Below are experts of layer 3 (counted from 0) of a mixture-of-experts language model. Rows are named router (the router's row for the expert), gate (a neuron's input weights, with its number), up (a neuron's input weights, with its number), down (a neuron's output weights, with its number) and show model dimensions 400-479. Each number is 128 + 32 x the weight over its row's rms, rounded and kept within 0 to 255. Numbers have three digits each.
Before each expert's rows: a language model's description of what the expert responds to. This comes from a sample of Wikipedia text that the model never trained on.

# expert 44
It responds to: Words in music articles and album infoboxes, such as Length:, album, vocals, Records, guitar, and track-listing punctuation.
router:131123156071152100145114080105133116116178129133081148080123160152134136152122135129218118123186157144135190149100099147147133130133143037103149174125128159132122146111179129143133073141133124125104130073126080144112134094104139159084156127
gate0:137092158115057111109160104123132119174120073105117141098142145147131119099155154128144107134159085141085147075112168093107187145172090100178157155096128164139118170111116081084124126111134148169118165166095105090087149156112115121112111176
up0:149181076178111187107083123200157136133162192131174138093154085153098156126127119165139158153112138107149078198126091143165151122050157158113090078138147077130067089153127137088103092122094101121140104129091147076151081117134101120175144131
down0:163078123094102183096101143155111142147196110086127135192137131075110159118075114111118124146098128107137120183110124167121202074099109139093127156167145133099150117116115132149137138155115076164156116135101098123108146179152176097116136165

# expert 1
It responds to: Word pieces and words in biology articles describing species, such as colour suffixes, habitats and anatomy, e.g. ol-ive, yellow-ish, ap-ical, habitat, moth.
router:080095122101133179107128126096119136093026164130123077143131170145112089119140130110106145151085133115143103071125196136115134184116135115116120139175114104113121122198149095165099151151093093153157146152117126114107119099136121129174177077
gate0:184080143130170156160151121119158158028153107132167111136141138137146153099158164116096141089156120133136086084147158123109106161108145179104110099099140114155139109107226121099147103078136135101147137037166103143077118140094069190123143053
up0:104126133122159118066111162068110119179153127056113163145156102109139089128120131176152068106107092148148112140101115188097155060118118150138134180150132117096092100118092106109097156105104184139090185120128184149138094151103096066142099165
down0:132159068099124158118121139114134139131126128094124138167186106176077186096167144105158169121106091162114168173133183123122155145149160102129140146127159140114132146154109128090118135137144141145133152163160161095153058091089118112125144121

# expert 17
It responds to: Closing title markers before an article's first line, as in "= Analog front-end =", plus spaces, digits and pipes in numeric tables.
router:123072161137102161189139176153093143140107187095135107097164119151137147116150163170102137142130136116122168086131153069177129102104086101117145116105190145110093059136108098083169123129102139165178092109076119171081115119126108112162127094
gate0:171155174066164191154099084124117214128074136144116147158109131122143132122144162182118180141098128142133116092128179193126183134099115121175116160139130117127122063159092122134201142167084168127148151172096150128087110111189101157122115098
up0:171164169073127161134144073115122181104082141144066137109134114185116127152118158113089189154080071138078123125118161164118186160080094131123152130170129164074125120169101088113177146129095196144154146125135092154141143076138065129155171071
down0:136121124121168185155255142122124175071149156154136171166101129114118151155145111134098159217124103128131171146092191112141079117160106070125124120081133128049104179069093096057158094115132099145112177185130106134097118044137098150146113116

# expert 45
It responds to: Personal pronouns and conversational words in quotations and commentary, such as it, we, you, us, something, really.
router:132124140147147128161158106173082130069115059140151086125154129121117129211112123128115174125087092108154124162156120191151125124092109115128105113157132103076169151118095171128143085146184150026176133141089093130132181111199125112168112161
gate0:152115151085120114112135188112097101125112156125177151092111169165138145188108125146090174141155138171131097157190197116112147150096135096191082131137118186103176144088123181127151114141117148123188175214082159129080152103136072064150181113
up0:118142135198132142127141014204130122124135144133078134124115117126141107098111138158136067123109136123157127141134117166167157093153127092076173107125155143136123163137108054144142104108137087140083080094142110145128106149071106146108119112
down0:057158197134053144081159131147172170079137071173161137101116187115160110138117164108120095144171143118115113142126118124134109122156092159160113063154183170119128101160094157092097166119146139084116133086190152139121136044083117136168118098

# expert 39
It responds to: Coordinating and, or, &, plus semicolons, colons and commas joining items, such as castle and museums, 1971, 1972.
router:138075135194115057161144124131102141168087098136116112097105120146099126147109119124091099129109113141137130152162177030129128113152116149169178096113130087117140135125139116096127120129168072152123079152129232144119144178140142171138115168
gate0:197111108077148124143093137127108144114109173224094117150091161148140120148091123135157088152080104076116142143113172115079126110135126150106123150181118113100097134154103048155138140071109090112122161119122125125136119080070091106082112129
up0:175098109070139088114127158126120168091100150220111141127081171146169090141135085179133154161165113095129149122142139105112139082114106127128107177145074100139171143066099076130092128120130101173113171088153138106122113095099084112127137119
down0:076098168171101123138099166192133136148060126162164159183104137152211130158097112121136109163132128114148109130146118168154092132126118109157122133114113090106111141131097160079149077101117132118151129066167086102098133147139065133143108082

# expert 57
It responds to: LaTeX symbols like \frac and _{ in formulas, opening parentheses before taxonomic authors in Binomial name lines, and scientific word pieces.
router:139098103091139165107118153100152161082101144124094144138137130155133112163106123200088148185101130084114134108096183150113140162145091086121127080198121076203139149147126098145146130119145090094151131115114150120119139109136052106147180149
gate0:091108144117168163097130166152157160093106118202035124155083144103122108158157159109154130135173118090122090139115186118080103060176084128134174102161160116147121104082130096158109125142145104094148096153066162151129135135100158118075099097
up0:125160096134118067173164129105059115116119171122125106078135128145119108127139154139106134154124094138085089145171063149114119089130162094121108070099123130083073046145138097143116197158059099118061148164135099154176137113192129125177141126
down0:078177174147153098118151129134136127069129181135134157158117154160165152097066076090092124081139111162164155139127144112151122112113145133123232096084169130078100105145088136203134151088104129131192119157123139147152171115118112120103085145

# expert 51
It responds to: Numbers and percent signs in census and election statistics, e.g. population over 6 years, literacy 28%, plus group nouns like inhabitants.
router:184090155191116090154127129101135164067072056125119051140114105119083111125144133156048159107104133142165131135160165128139185083176089143113091085119120081057057148168140152125112119117135141119102187202116158087127140134152149144087114125
gate0:198129194166149120120078108173122177148086131133151101151153106153070120141055126113097134092117120134127156174183123104180074121053130197181110117106147134122136084225144120156127131134202119127182078148134135133139126132082141132122137102
up0:113135135144125111101121094123126106140222096108106190171122130098198146095159116118145080143177155138158134100112154105097164146201177094100122143093173157194111138089088168096138155107090168100118176077087121137095134111157121096190100133
down0:202176124133182171110084161166123147149139115129120054150141090098123111141097078122129132144153159138196097119120085136107102124145113091134169110156100134097094120172131095135169167141120150147101156111164111156150099179122117089166159117

# expert 34
It responds to: Commas, spaces and words in reference lists and publication entries, like the comma after a title or the space after ISBN.
router:176096140134079108133159116148116138095119131149170125174082137124102101136123075108084170162140105059122190108120110083174143045151041136129153112138125135131097099105106178109181162060142159079141139104131159117128103159069174166139122157
gate0:166116100091123126101134138129075126140140133122130124159131188132098101151116115161182151169113158143077098145101078097113109141098122129164125127126130083130106142122119097157082132126172158133096074108125090114134128092103183138136162162
up0:133176141147132149135150127093118083161194145111102192085164134095178133135145141125168153184127141184185183161122156161075106208149111109122126133159117160107124159093141103151138189108051038132114150114125125169132126120101140123120112081
down0:149134140128107135099027137132098120129130146166114149172111114144114116082110124077105124125120082086030098101162169110078138072082106162155065094182083116132097125144120103118115172163181150099171092108159122162094138154155128115144113173

# expert 14
It responds to: Opening === of wiki subsection headings after a blank line, plus spaces before years, quotation marks and US state names.
router:106070145167136128188169159123096129132186092139121144128140099144141187161109111086114173142102161110193168138113156128151130142113145163065087131089172131117126145124099165122140130166095166133086078150100176167127107137094102143137099114
gate0:112133123154186166144149109112088088069135118162176096168166158096111108158149132142178113152114126101109106152122127155096177128084178201156131070137113125083086157164123118120135117108091131106149117098135152089150117172114101121178111147
up0:155108158109145146134140117114083113148084136169158126095151154128118126160149127126215078165124144110091114153131123118101176152099101138150136043129093079047130146193113102074137127151138134086143081077169064125103047110097205167136127151
down0:153116147155106103146169062174160119104107086138158106161076100111122134157123127206117155119124105099146093132133185131123121123101126101102131136140114100114131074129055119101112086161057189072110145103142113134100162170118068071156109145

# expert 33
It responds to: Pieces of Indian, Bengali and Pakistani names and places in election and film tables, such as Sreekar, Sarkar, Kranti, Anand.
router:133094107124165139067147125064120119058079152106176096139185065131067107069126150102127179119169123155163172167135169160111104115142078155179137133170173076098047162107108131150086097123125108167143173094130174125153085199140153130156118115
gate0:152169085112125039135171140158074121132151175112122123103143115099117089180108175133153131193140134114130125083059122132132098130131104157128170142120113124117112172119092078144090172151101146133112124142175121180126143084116064111093127143
up0:144091130107151169110088127147170166160104129140071129173102125090118101077184153103042105133198126127150128090172156104074085107188141160149080133142131153152161084176119154120114180209135176141180209140166163124091102160138149163135150131
down0:134157147092118117129127121169152109063118080129106129089097147091126174137112060161135076112181120093129137122143107115127107090105122190101075133148106115146134148156150106169111132148140121095120048145131189064155077075081093115113161196

# expert 15
It responds to: Digits after decimal points in climate and census tables (15.3, 52.1), sentence-final periods, and Black in race statistics.
router:162110104164142145151130130123053111158035168105091082127124124165115206176115102147069114142113102108133036104145192167081085054125130164135169098119124118155136142124076177126140145142140132153119171107123098126097108114148140116183171124
gate0:117145100112152170131146147104128141124113160206110161163139099042092147186110106179128168133172093119121084127136147112145142195103135123200099162091131087116112112108119142145143079107106133063141104138161117066120092135161155075104056125
up0:109150137049130151138123164139144106133108113142112096146097135084086165159109088157170175108127177140148104121120116125149121118174090138145113106102127115136088119090129215143146095150087134103187135145144019123108079116159132112068117111
down0:134159120137123139039153172159126113123127132133130118155085123142131110044093154120100114150100114107137161054141151123160133115106149120104139107082110110110148159094117133139102103132113052134108141116079098143126146116152094109101125221

# expert 21
It responds to: Final pieces of words and numbers, often in auto-racing articles, such as elevent-h, multic-ar, Hold-en, badmin-ton.
router:138111182193118104125169109135115131148085153183046193095090075137156141108163072129061139079073161077133109131119130102115156125121103127112125112113100122123072091158105129096177204148129131135181144152146172087121112127073122122128101138
gate0:118127151170091136130161158145242130141093171142204136135150140156142128152075085147089112114174178118146128128152134151135111156121172149138176167173116150129157188118119120136114076087128115109104129117074078134151148116114127135087171164
up0:097083142157132108199094168110128138152154099134080110155099118185128133149109113135123125116125091127124134088160161151021127091204111166101138121127104134137081168094120125105083138161154172130129144142111160149110124096121121120119191170
down0:143142156123078115105099072150150128086123157140136165120137121174118177165172138096107148078187139030169142109120155103106133072094166179089085135097168158097137124124194105123134178116146099097075146099142156123095071108117078119151159077

# expert 58
It responds to: Word pieces right after a capital initial letter, mostly in surnames and place names, such as G|ic|quel, G|orn|ja, C|ree.
router:087123144103127107102172099150145136101156112079153152125070118064145130109121134127186066119160187082159167147123124091144088171139165128138054134140143056136135104154164113154121122129131182159124157167131115156140133129083122141144105123
gate0:173119132154133148128165158096172200147125105119080136159111056162128136101094135163126100102131109115151112152115072147137169095127087067137158134142154148108107056126119125118096110152112157071113100182154149161105129112087133076153091121
up0:118084082118128110125106072165091113119180116137164107125154137097137132183131130085136167151129136148128135086123147099151119130159135105149110107108120097055150153138096087118139139092171133159123132129119131123177098055166159162181142061
down0:121148180136155097076092134207128145126135192090125193106198090127112153114164121138141214099136139162140117097135180112130145151107119071101178149181154125146199179178103071101090093113123081084129174159146165110166150142089110096138207159

# expert 9
It responds to: Prepositions and event verbs in sports-game and storm-damage narratives, such as over, against, through, damaged, sustained.
router:172145140164102116144099112162087092203124151166172137181092136150125115123150125141171081158094112107161090120099172122110152128150146134131128134090084095092101127120080122072162095115111141145092111121163114113132111160152177118141071076
gate0:026190206140151130111135057096148139169203145156038170119037136104129177083128124127154097134123167123117165129161147106158146182140162146135155137109157113120102093150155131103173171189197105086117064125127156127181130118105121115121117131
up0:147148143177142146125146147152117167120081090131134144147143154101123119103162128105137135116078090160105116121208093137115169105106039100079103167124125164126200126056130124116102159126101095107075153067080065140117125135172179133127120113
down0:185123158100141151095092119133091154109190115123103117166144154110137171174145092112145137073144156136132055103105142134113083122083130112041147151169143136201137121107104102126140221174180162141178133086137112170104065087154132130123141118

# expert 59
It responds to: Japanese kana and kanji inside parenthetical original titles and names, often in video game and anime articles, plus coordinate pieces ″W, ″E.
router:114125120061203177099152103152094128192146146141173127134116182130099123084092119145181115084144096100119127084111118107124095120099082083141155076081141084172129128082110141120181166178092102112191160112098151138096156091150073103110134119
gate0:108155128154114132166128151111175117101146128144180155097144114157143090088135083207105097093098139144094117136133163152135162156100166154118152128088101054152160095190076076092145097173119108115140109162085127072113123148150080068133095148
up0:073171145181163177102134144054174111160150129112160173118082081174174101099115148141117109099198096105069156086088163127085131163150149083065123123106131132138144067120105114102179120159152151146143117176135130146062119125172067092117120169
down0:056125116142109187132159208126162156161097141088092127164117188120187125178145137092085141143154133126130119116124086121167145160065109136149090130111126133125140132136137143127182124144110155114115096116105086120089132132212166144112132138

# expert 11
It responds to: Word pieces of performer and songwriter names and song titles in track listings and credits, such as J-ordin, T-oni, Lil, featuring.
router:110161125130165106120138125129101114094182148099121174107085105086152105180134103099200166090169098067145144157114096133107117147136127148098148117083096093154089149137184149098123110107098153082091150075163128107155172107098132153133110111
gate0:104123138137145171147100113150215150109173171107148089141117157162184155131114163099162141080136151122149173170131139149085157144196108163166142130127101119145158099121180112074090142161200082118143121192164120170119111163115031140161139108
up0:133105103123149147113188163212156098132118078131128125129092181166101128143131127145124136140171171169092103130116143163135048118138089177157147160196097091154095136116119077117094168129142081089072119095124082145122153144088158119060108105
down0:103092211091096164120091237124181120105126153124163103115092120031117138120121142080135117096168133125177121107102087102147177134126111112148121128124106114148132128113160137033095151076157160153112124132148130145060159109130132129072114110

# expert 36
It responds to: Plural endings of nouns for peoples, groups and institutions, such as insurgents, Apostles, Spaniards, peoples, centuries, students.
router:123194134098085090101029083093127167098073103068159109110119181154124137092154133130117083111130107165145115092152090157116126111150154144101123090153133167084126155062167112186153149087176156128090191076098137166157098113153123187135179150
gate0:121152139107217064072090123153136167131162099079201104099162128128146167083122088176095082158128168130117114100089051067121099107158102102181144072149072089187190112120143081140079076154138136201152142138094096091104100165130125088060125169
up0:132178135177143133072100118110170138126109119051193128105127161147135194117153130087103105044131140147133168088114064138084151120144116064120105250096166157140135148123178111099163085115129167139158150199116158129140112183138143131134108105
down0:158149090168120176129148152131083127145108097081117117139195174102084173129151130161110109096159137135133149124147099175126150102151113148108132168145098125145147117161145091123107105125089105116156140146086113101110109124151134140075094066

# expert 25
It responds to: Adverbs like also, closely, commonly and beetle or taxon word pieces in species articles, e.g. See also, closely related, ely-tron.
router:134124091085122177132150105087122146066064183084104105153125137113157091148096128183078120139187142126136149079142199139115132124155097128129105170215155105147150142172148114166113142128089086152117163164135123125101156129140084094178147077
gate0:143197131132105089180112115100137132154145148115095126144130157183054184140147142104186075168174143075134112131144109139087158059151155112113099111082140134097159157166124178158142131113168145158092054131130112145106060121153171112085082081
up0:169171081117119115133169121102152097090142154147128111104130171157072121108132138105157129146152173086084133138085180162071133080127115132085123145110178149115138164142185152144111129116122163133095095109120138148141091080149168115108085052
down0:106156066146106108086137099119134154127108047134087127072161147121140127119060145137141155128162139098147102129038136120130120151165150133116030108087109142115133085188124117066145136132082181148124103102161120076122088065139155092125121184